config.yaml
d_shared_expert: 0
activation: "relu"
normalize_top_k: true
routed_scale: 1.5
lr_router: 0.000621
init: "uniform"
init_std_up: 0.031
init_std_down: 0.00366
schedule: "wsd"
final_lr_fraction: 0.0
batch_tokens: [65536, 131072, 262144, 524288]
Below are experts of layer 2 (counted from 0) of a mixture-of-experts language model. Rows are named router (the router's row for the expert), up (a neuron's input weights, with its number), down (a neuron's output weights, with its number) and show model dimensions 0-191. Each number is 128 + 32 x the weight over its row's rms, rounded and kept within 0 to 255. Numbers have three digits each.
After each expert's rows: "mostly gets" lists some tokens that are sent to it at least half of the time. This comes from a sample of Wikipedia text that the model never trained on.

# expert 17
router:157172121086129156160131133094080106126125124118123093167133141131184122068135127094103108138049160182077160130072124077119131146128198142111151124189116140084128118071222096147113171114149115207118161140181106133104100160119130120161101169132112139197132156109087143104163083145105115089099090144146111196131118158063170132152167143122154181124109118139163026124108076098162128127149135132156147138134154078092153148200140139123113105149151153089117167076108102088167077083090116093174155072136083065112170098159114110145164111123133146135118140142117134126084141159147137101
up5:104140112121211121171059156147184213080160144176107133092077119122149090127156138153182147187128118154103142127169170159154167130127118106093149106155112138158135013121077112120085117089154114078102156127107164119161150092120136095150099128091155185109121120148166159077129132147119126159118114130125181122153143171143086163138108157109166169143112153142117177130136089126177160171109146182163128117143087146119099176098195087057163133134102128156128104097147113197153159099147121076148136164116134106113134099156095073137152125119151118124200182153160092124140150102082207132
down5:117180106134104090157152155165114162143158144146143115203120157155100103091126150102231108109157105092134168157186152178167073118076142092144200061158135121130133141155128144125135162087107110127142107138153106144123149133080132088157132128129188135035169088100121071098134160186149110092123153105194083180171117101145126128121142107082120119113094108112105119090139110108157118124097168169177131134138123124138165178204137114131167149178181098142172114112146101146163123169107148124122046151135165183155139090154186077113132112139170158160058142175141185129126116132133145132
mostly gets: "),", ",", "=", ").", "The", " York"

# expert 18
router:138085143169129124139096118047059141161127110103109140141137170169162139082103208134081141123106164146108169147086117097106133171137140096095169120112118049091157069111158091153128134104129086136066141200105080125126125159162142110127111139128122133146116111108132127136190156104186169135139123171092109141078103173090085163123148079138173084139038104149136130075093094114167140135152166133112134119122176108085152136117136137081165173014137170118102196113121150110159114100176076073129110110161134109091136148093105130120161124124158101104110121125072117136100084140180105084
up5:168135145071100065142177101136099144136114159134117120134148107088097155132106118081153123107149183183126137128148071129109116086156180075092098118123155159146127082172100128092099173143112148171135189083146151141175146227113126074121124085121112147134156142139114117123122119118152164117097113057197132074049113088153101030171113097195127122094124158098091128069194095110159142124154167134140104115144132164057135062105109146118086139166148192117082142114113121189137135078111147149119137164154137139136128132131183152128096143166139114072109170111141119128135166172101157103
down5:111117066136161201101145197101170146080122122107201144101094122122121088099169138119096150153139111154136106117073124116131107158091138112161113196176130096107154099111116120112144038107121127155157083142107132111115130100175111135166110131106130123127089136095098134068152059129137067112146176139109160123102125174102174154168140106164083096093165180135135134084147122139115107102145145085088150150091118110157164139119161140099204117034130049067095120175163134125101062152149125065139146189139097132114181150124156187110177117179103172159095119158093125113137118132143088105
mostly gets: " (", " (19", "),", "=", " (18", "°"

# expert 19
router:143135099124106161203129098081128125161079138119164133087108168200178116074104118105122108084138132113103173135130147108115104147119166116131166158142145065142113141114129146181119138164115122126136137072143098184111095167103114079230139054115145162152109089116103085064128127113146152115057130104126137136126104138127148142201111092080135118139091116162131126181082154114162128088096156147140166097043106115093162102129135129147152142103134171139086083095096153124206139114110178130158132118103112092100041103042127120126144073099134140073156156153129137166068144078131106158
up1:147127082112107134113061115133109145143147128102113161086122171155172105117126122096103162101131162108093137143143128093130164203138096127072146138095143157121094150172143120124136062050098113087123165139132086113098110139136097106139095111102121122146157136122059076134161133189127119175125133137169034076126151127122148153198173151083140155087112176073128137113046177129126154113149127143131154079085050176131075153151162136087143142105125149098144125122167118104053137094177024079144094082102165133134089111128095108155137182103122153126175090146122152151182162137120112119
down1:137130131126114173104108113164114048036099160118175144144073092125106137133107119165095073146140148096128121167146126080092129097134149174192143163126083089108150119092147162094117191117101179139108069091161146148167173129085194092153132133121127232127161166106096164087141133102127149101154118097140160127132092092130133100106109120107130107121172118150119097150159086168117115215143090131132175158136136131177154101103112102140122120187130112130128135120223105169135098114120148182126129081094038150140144101074105120162096064143098114104118108106165075148152109104121102179
mostly gets: "The", " Col", " Jo", " The", " Gra", " Do"

# expert 28
router:163151138124184188133162071090127116140089171181168142105148164168113124094114089092145097122114147207108064099149173185089145178157147128147126133138111122136134144112140207161110113158125065112127181141090100206116064097168086111141127107154126155193104128101130116131209150145156158097174093116143118098102110157110085147167102114119171129081108164150164149159081121077130160107121146128129092077113152095103161077153153136144114145137147120109090133082108166106106151089158138134157125103079087102147067127125123191111106124115134059074145152125097134179135121053167076088
up1:109128130160134121179133122106136136173100163194115088148128098160135061100117109178128118163180156183106135125077144096114133184192196169167107180185138087130086129050145166145072170165073156177115125153150126166064128121119142117117156136135101127121100088128106104112119156185139143113148098154115158128134116103146091108129120105166081146159148144163169098073131116120065112141203152063169117126133134105146158121117123089125081126067158099078112165130143133106182150125192144150157147096167165162114102169160117154187067102127116143178119097181082190145101148131122085104
down1:083132087147123143062117152137216147134097135136124181136117138156144176088175123183177157180142071086119142114131103218150157141126150087105127103160114164111171107072126113101152156129138138132127129155099130108159140146104165152111097177126163143105133113077166103132153102103145077184195098129143127086137153153090157149158092174104142125180089107127091071090148129138131159148099114177090131147046133157133118160065120168114122161126134120163163118093063060124062147154126127172140096138116137089134160129172106162112157068096116145129121139108125022139123142109060159174
mostly gets: " It", " Y", " Ko", "See", " As", " Z"

# expert 22
router:152117099168131127104124121103119171124114109115137130150147204112154137147109125178140081133123100112131149136101157089129166108132207101110135154124082147161139100151151134159073175126144085107132161116084080096060095092156107074140100132155156129117068095123136192092197119141169118057120084167111103128094108095008083084116117076100143176154066162114116095123104152157155178154117159143193150111135183066110131115160139160124114157135106139074124113075101103108110119092107143144152173074130176084112161119122089125138146121143134053083103207132115119118119153135167098101
up1:139117095136123199159137139118162168131118116150112142093158086189161112149142074127153058144217097176100149124114133127195160131132138107097109067128156157114101112110101078022173087105092150158107160133136138122099082125161132114109121128097130116131152139128151109123168111148100100124077110036182149113144191135135094101115143104111144101144172166133135088135114102151125186132179119093115102123064123165132136190157144099170060172181086126121156157121090144123123124169127162168121138053162107107118064127172109069070160127115146116138181162136165144123107096089166160095
down1:132157176095042108139111100147152099121116207122127133149142131103157066079124128074159136058212133129125148165112081123156146196115177140132156132140100141119131090159126139101158133137099151143113153140150163134110128095119170071228130116150120118076141140076123129098157133066115155141173178164143109103147141106121158072125115183137147131121099136166116178135077133136067124083104075136121118157117123127095187154175160131096099131173209116083134065107181125111136153121120144114178128124126133190085159200108161068106152131130130106104155095132134125164091120153055100162
mostly gets: "),", "view", " continu", " Best", "=", " turn"

# expert 16
router:135160134119173143099092097133141096128098096186185132112142175184099110127094121162128092114144132189084093119120172105057141129119159131148142087164101126116167187163165138140121126154116091109114146137092094187094073134160098113149107123190102103144068121101162166118190119124124160137172132156130126148057124129100107161176144109142152097118143185145151126137094115011126149119107150181160137111097131106088124123147168152173123139088125105192115117108080114115091145124109150135171134112095090117187050068121107148129128156135145079099187131093049173156120160080200092145
up1:175106078155159179092077141118144094143131106155099098119138125139116116165181078117109142118104106122183038168105129084094138099121119118155051127109132144133141111093116181151126105135153160128084100168132205112129133129142181179100124127091223148080148047153152177094107130121146183127097132160131145127128152109079087156097118108122142154146165126113131128086109119149078137133134063162168181135092147137117132127068058108171108156116183137133172125174124167130093153109137128149168209145133137179208110128123113086110179164113137152109074150137077157154140120073156166117
down1:098118158106159152120117159190114064126089169098148130150120156062166103147105091165130120149137052107123141143101119145127183113138140152111123115140123098133133143142097107134131114099043128113131153125120079127086123110083100114154161120158092151171039121089134124143115166138104111175147088149123098132142161180154131161067105158151123031158124061154163180138105171137190141119157129154100116142099107163111093120159166091107152127079114110147106111189182081172157118130198138132152130160129117090082096155120186105109151139134138104114004143101061074148137119173131100151
mostly gets: " \"", " Col", " New", " w", " Jo", " 2022"

# expert 15
router:112108152138141115173116045072143094142056096163156156120155181134130125115085142177127151175143135104094132108096122149122152129127190116157127143137164138087135121154144160148088141137114133179113177158138113107066102149173163124068107081170152207137096109107101157043162144107184141133195121151121126140124090119070093132117145121101142160101139118192165154100156127086156138134094185139130094104143086083094129124104133145124123179098129137110069078120125136042128154124171129095197177130089202104083136117098086141164110044155105068091172125122105120126096162117134108119
up0:163129127120172132119163155122110194132114138136077138121152092149128104119123145058109148122163146113170161095100105093151095144154201100134119181144154168086175116105147157084080104180129120128169134158144126121071121073144140121191112144145139140117156110146200111107134177168182110164110116116141158153116125150171159123055117149130115149091145129085157100079167132137113158130183107155150094096136118083089123147068138102143125154103095127124107068111128115127086147166043100102098123119095173107067095192060119192181141141211102164174088153220093132154094135137134105124
down0:107186084112101115092099193099132131115114107074106194211087132158161181128113101171148136128118145131134178155148099118129113168178155123146127115147070160155089098143118142123143152096141180058153064130100138097143143114106184112152136132160166112158084098061088228129120152112103102085132151173129054162137150080081096213164114090124087112125102132118096174176136132092098143172113127091151117161148152117158143104107102127150136121162173146112153149102132117108139125095153130109129144109143134142135161093181173131121194088101156072128115063063157083114145125116060100115
mostly gets: " organ", " professional", "tion", " international", "History", "ator"

# expert 27
router:139149128102173173201146103109100174139130144131105063138092192130163117151126127115101134087100121169181151156124145193121155110159123120110141157164102074129155110056096101173091135177175129162093135133117122207108156136149125113172144189147139153169132104077152096156160065115094158111064122111182141121149096070121155172169137140108155139122162139154147150090099168113159092098224120115130130128120109078090161182112188087121091119118161098123087188068098128130202128100100169163161148135098078138144148095092092143128156102108186132087144116169110139152100142090099149113
up1:161140086161126114196115133115181162113149151161096112136102064171057070137115155185116087194127116083107138151123139114138072106108146094155162170099133145087126138078086102112086059133162164110132156165141118099138151081120165145123111118147134200128151120119123082106234085067114106128113142146143124172133112104142086118145103131115131112145105095137104076056142181069105111114140129157184113110135092113138085135106119129141187111128151165109127125090136156167151117139174162147158077087129066042141168101174074142143156158136151122086130129153157125101169166129051163102
down1:097174078087130094152148156148091110132118098116158134072177192105109123160154096090169101120100138125175090088153152167109218117090127161108165130157079159160093091190176124146145187143122123158104101149162103159140095153155124125185188188162156106144096081127164135144085150167143156164176136101123184065151157111140136160126159116103183166137106123143170180174123152183146133152103166133068146139134124121106180143133104110152098160151125118105103121154163150121083189093106136155124180113131156154080122147123145170113131145122088143129059138104092168063141126162203139195
mostly gets: " ", "gre", " re", " Re", " Ru", " P"

# expert 14
router:135185105125144155101145184102111128116136132163151111185176169101127153110102095105103131139117083164125127113100085127087135169115120106079118102162063192104140114156199105147074078097131113099122167113110081166083076099115138093152117166067147129159122133115109171114143101133085127078075107117116118159114126161002090089112079162133148110124129111128174110086123141070135171151141133123147143137139130136110150063197171205126130155125164188164091160100113098087093084092118122120147150056075137102138129090110122093153157118193168166161134152139121125183101179119115121114
up1:110156155109121158147115165160092148102168144150171105077166105125185126183146098158116078102111207153089151103111093118170131150117075130108055129115062126145147149108174124117086158144145185087105156142120148130112138110095137057135159106036143134088061150092121165089121170198089061142102168126116129087117125122124129145143112125133125137095084160083143132173099119104125116078100098146104169076108115172169079104163166072133157094173178140165108152103094069127116123142114138123121164108119120105111174083080131101114157050170166155070168133133143183152164168122126134110
down1:151133135098126096136179124130128084105152121100126146092166126106096158154093089132147195104172139138141132157094128139107174085161182087066125112086163098128122208173130114136122101105077121166156063131174153100132111109108131174148088117139078115130145151165143123097209184086190155125150094124121149189111102168107133139093114094148141150159130129058048112133130105094119109143123134129180131117170120130151174114101092165177128113159147118108076138123108160149074151130149174131117094104181105098199093173151168085107054153173095158173103099183127081155079143162101071141
mostly gets: "ley", "í", "om", " You", "ization", "son"

# expert 11
router:138108092188149213187112162161134173196146108131077143094142113129168091169105136109102123185112112104067128158127131113132090130148080075114096073085110074108192195127100152170154106141147134138094130106115135114106076154119148129154148115134133085156131088125084177110187105108153148077116132104189078168097108111127107171130112122104107074137113192169127138082118140123182178117171104141079101128065139123125168129128119103151141182152185064136126093120133148098142072099097069119126133129093061099119103115057121170165068078101158113106162148113106107135109158122162125135
up5:178175115124152091151157197147089130126148127167080127122129144136154097089145112120133157121129146177124115097136121121100111064202076146114129173087149106095150140152150141140095091163121094178206124133122141143113135111114157154094119104119239169101169022126141155093189106177120151094172121146157118158117103095114102130105056183103143083105166160192144143136166143094138121130096214096114112114127129191187088116141134118117122166146093136160195092111153112072052132117137140124181164148106096122083109123138102156128078110115099119129133107152123090107107119132131087178
down5:128070157160102114148147146164083159121101114115166187126097066114125091108159142104133104125132135116145169176128127137159201171120124112155188114127179157158128150152149116154131160078182191107086141126092122188122106159177115164120134097124216067161107194169155073115092145127140114123135131134107146089121085110123073112115146129166151141174126102041118090116134102167161133101105097143129115125139131136159140124102166130149178159142119095167149141135089131214156043159159153118101126075148111130045128135107067094104201053125139170146112116131148169145084171126106146136
mostly gets: " state", "ction", " program", " Country", "tion", "ate"

# expert 26
router:112078199175097136166105049115130102141103121104080071063129163176149075068091096036129144110098091145128189158121136159101139150113100095116169130115120110107120093127100128145160053184170122120086148178139102130105138166148114154135106132114070093162137082118116156115114108128181121162140127173104111157122099143153118142198210050101128103112083178124103143122063172105139117117101155186168192154082122129079105126107149164127145156132120140115163124145101123101119133085142082157165171119140158144117098133083108120062117127093190135114148134134110127165099190118132121160
up1:165114125128193039141132126118129081143145155096104120164200137081146135105085120145125169109098078166073160135136096122101093122173098144095192122138090117160123161155157146162110155149142055165074147145131107150165117138167140143125129118135199155139154133132194167050103143077119139101127111109062117179116131179163081091115111098162096183138176101127154075139145217188055161090167139101100143138146097101148141145128144136181139087091107107151128102185154069136147122126158136117119103155108136148079107127210148142151142119152129092151126069169116100101113152126108090117
down1:082127141099156132049079115141039159098153169094142151114141112130130123169118132136136122186171123112146132156154090189132125118118132095115162103054175156105093148112106091099150137087117185132078102083109166073130099131137108144086092092073095093118126102148178137161094142174185100122147098093098091089087120142096148153120129138139145120128143130096082079121166128215161166101125065140148173111169164124116150085151121144104119092119185160077078095053127178127138063158122105109132132150124114160107122121116069148176161121070144152168126113099099073129129110082137160205
mostly gets: " ", "gre", "re", "Re", " re", " Re"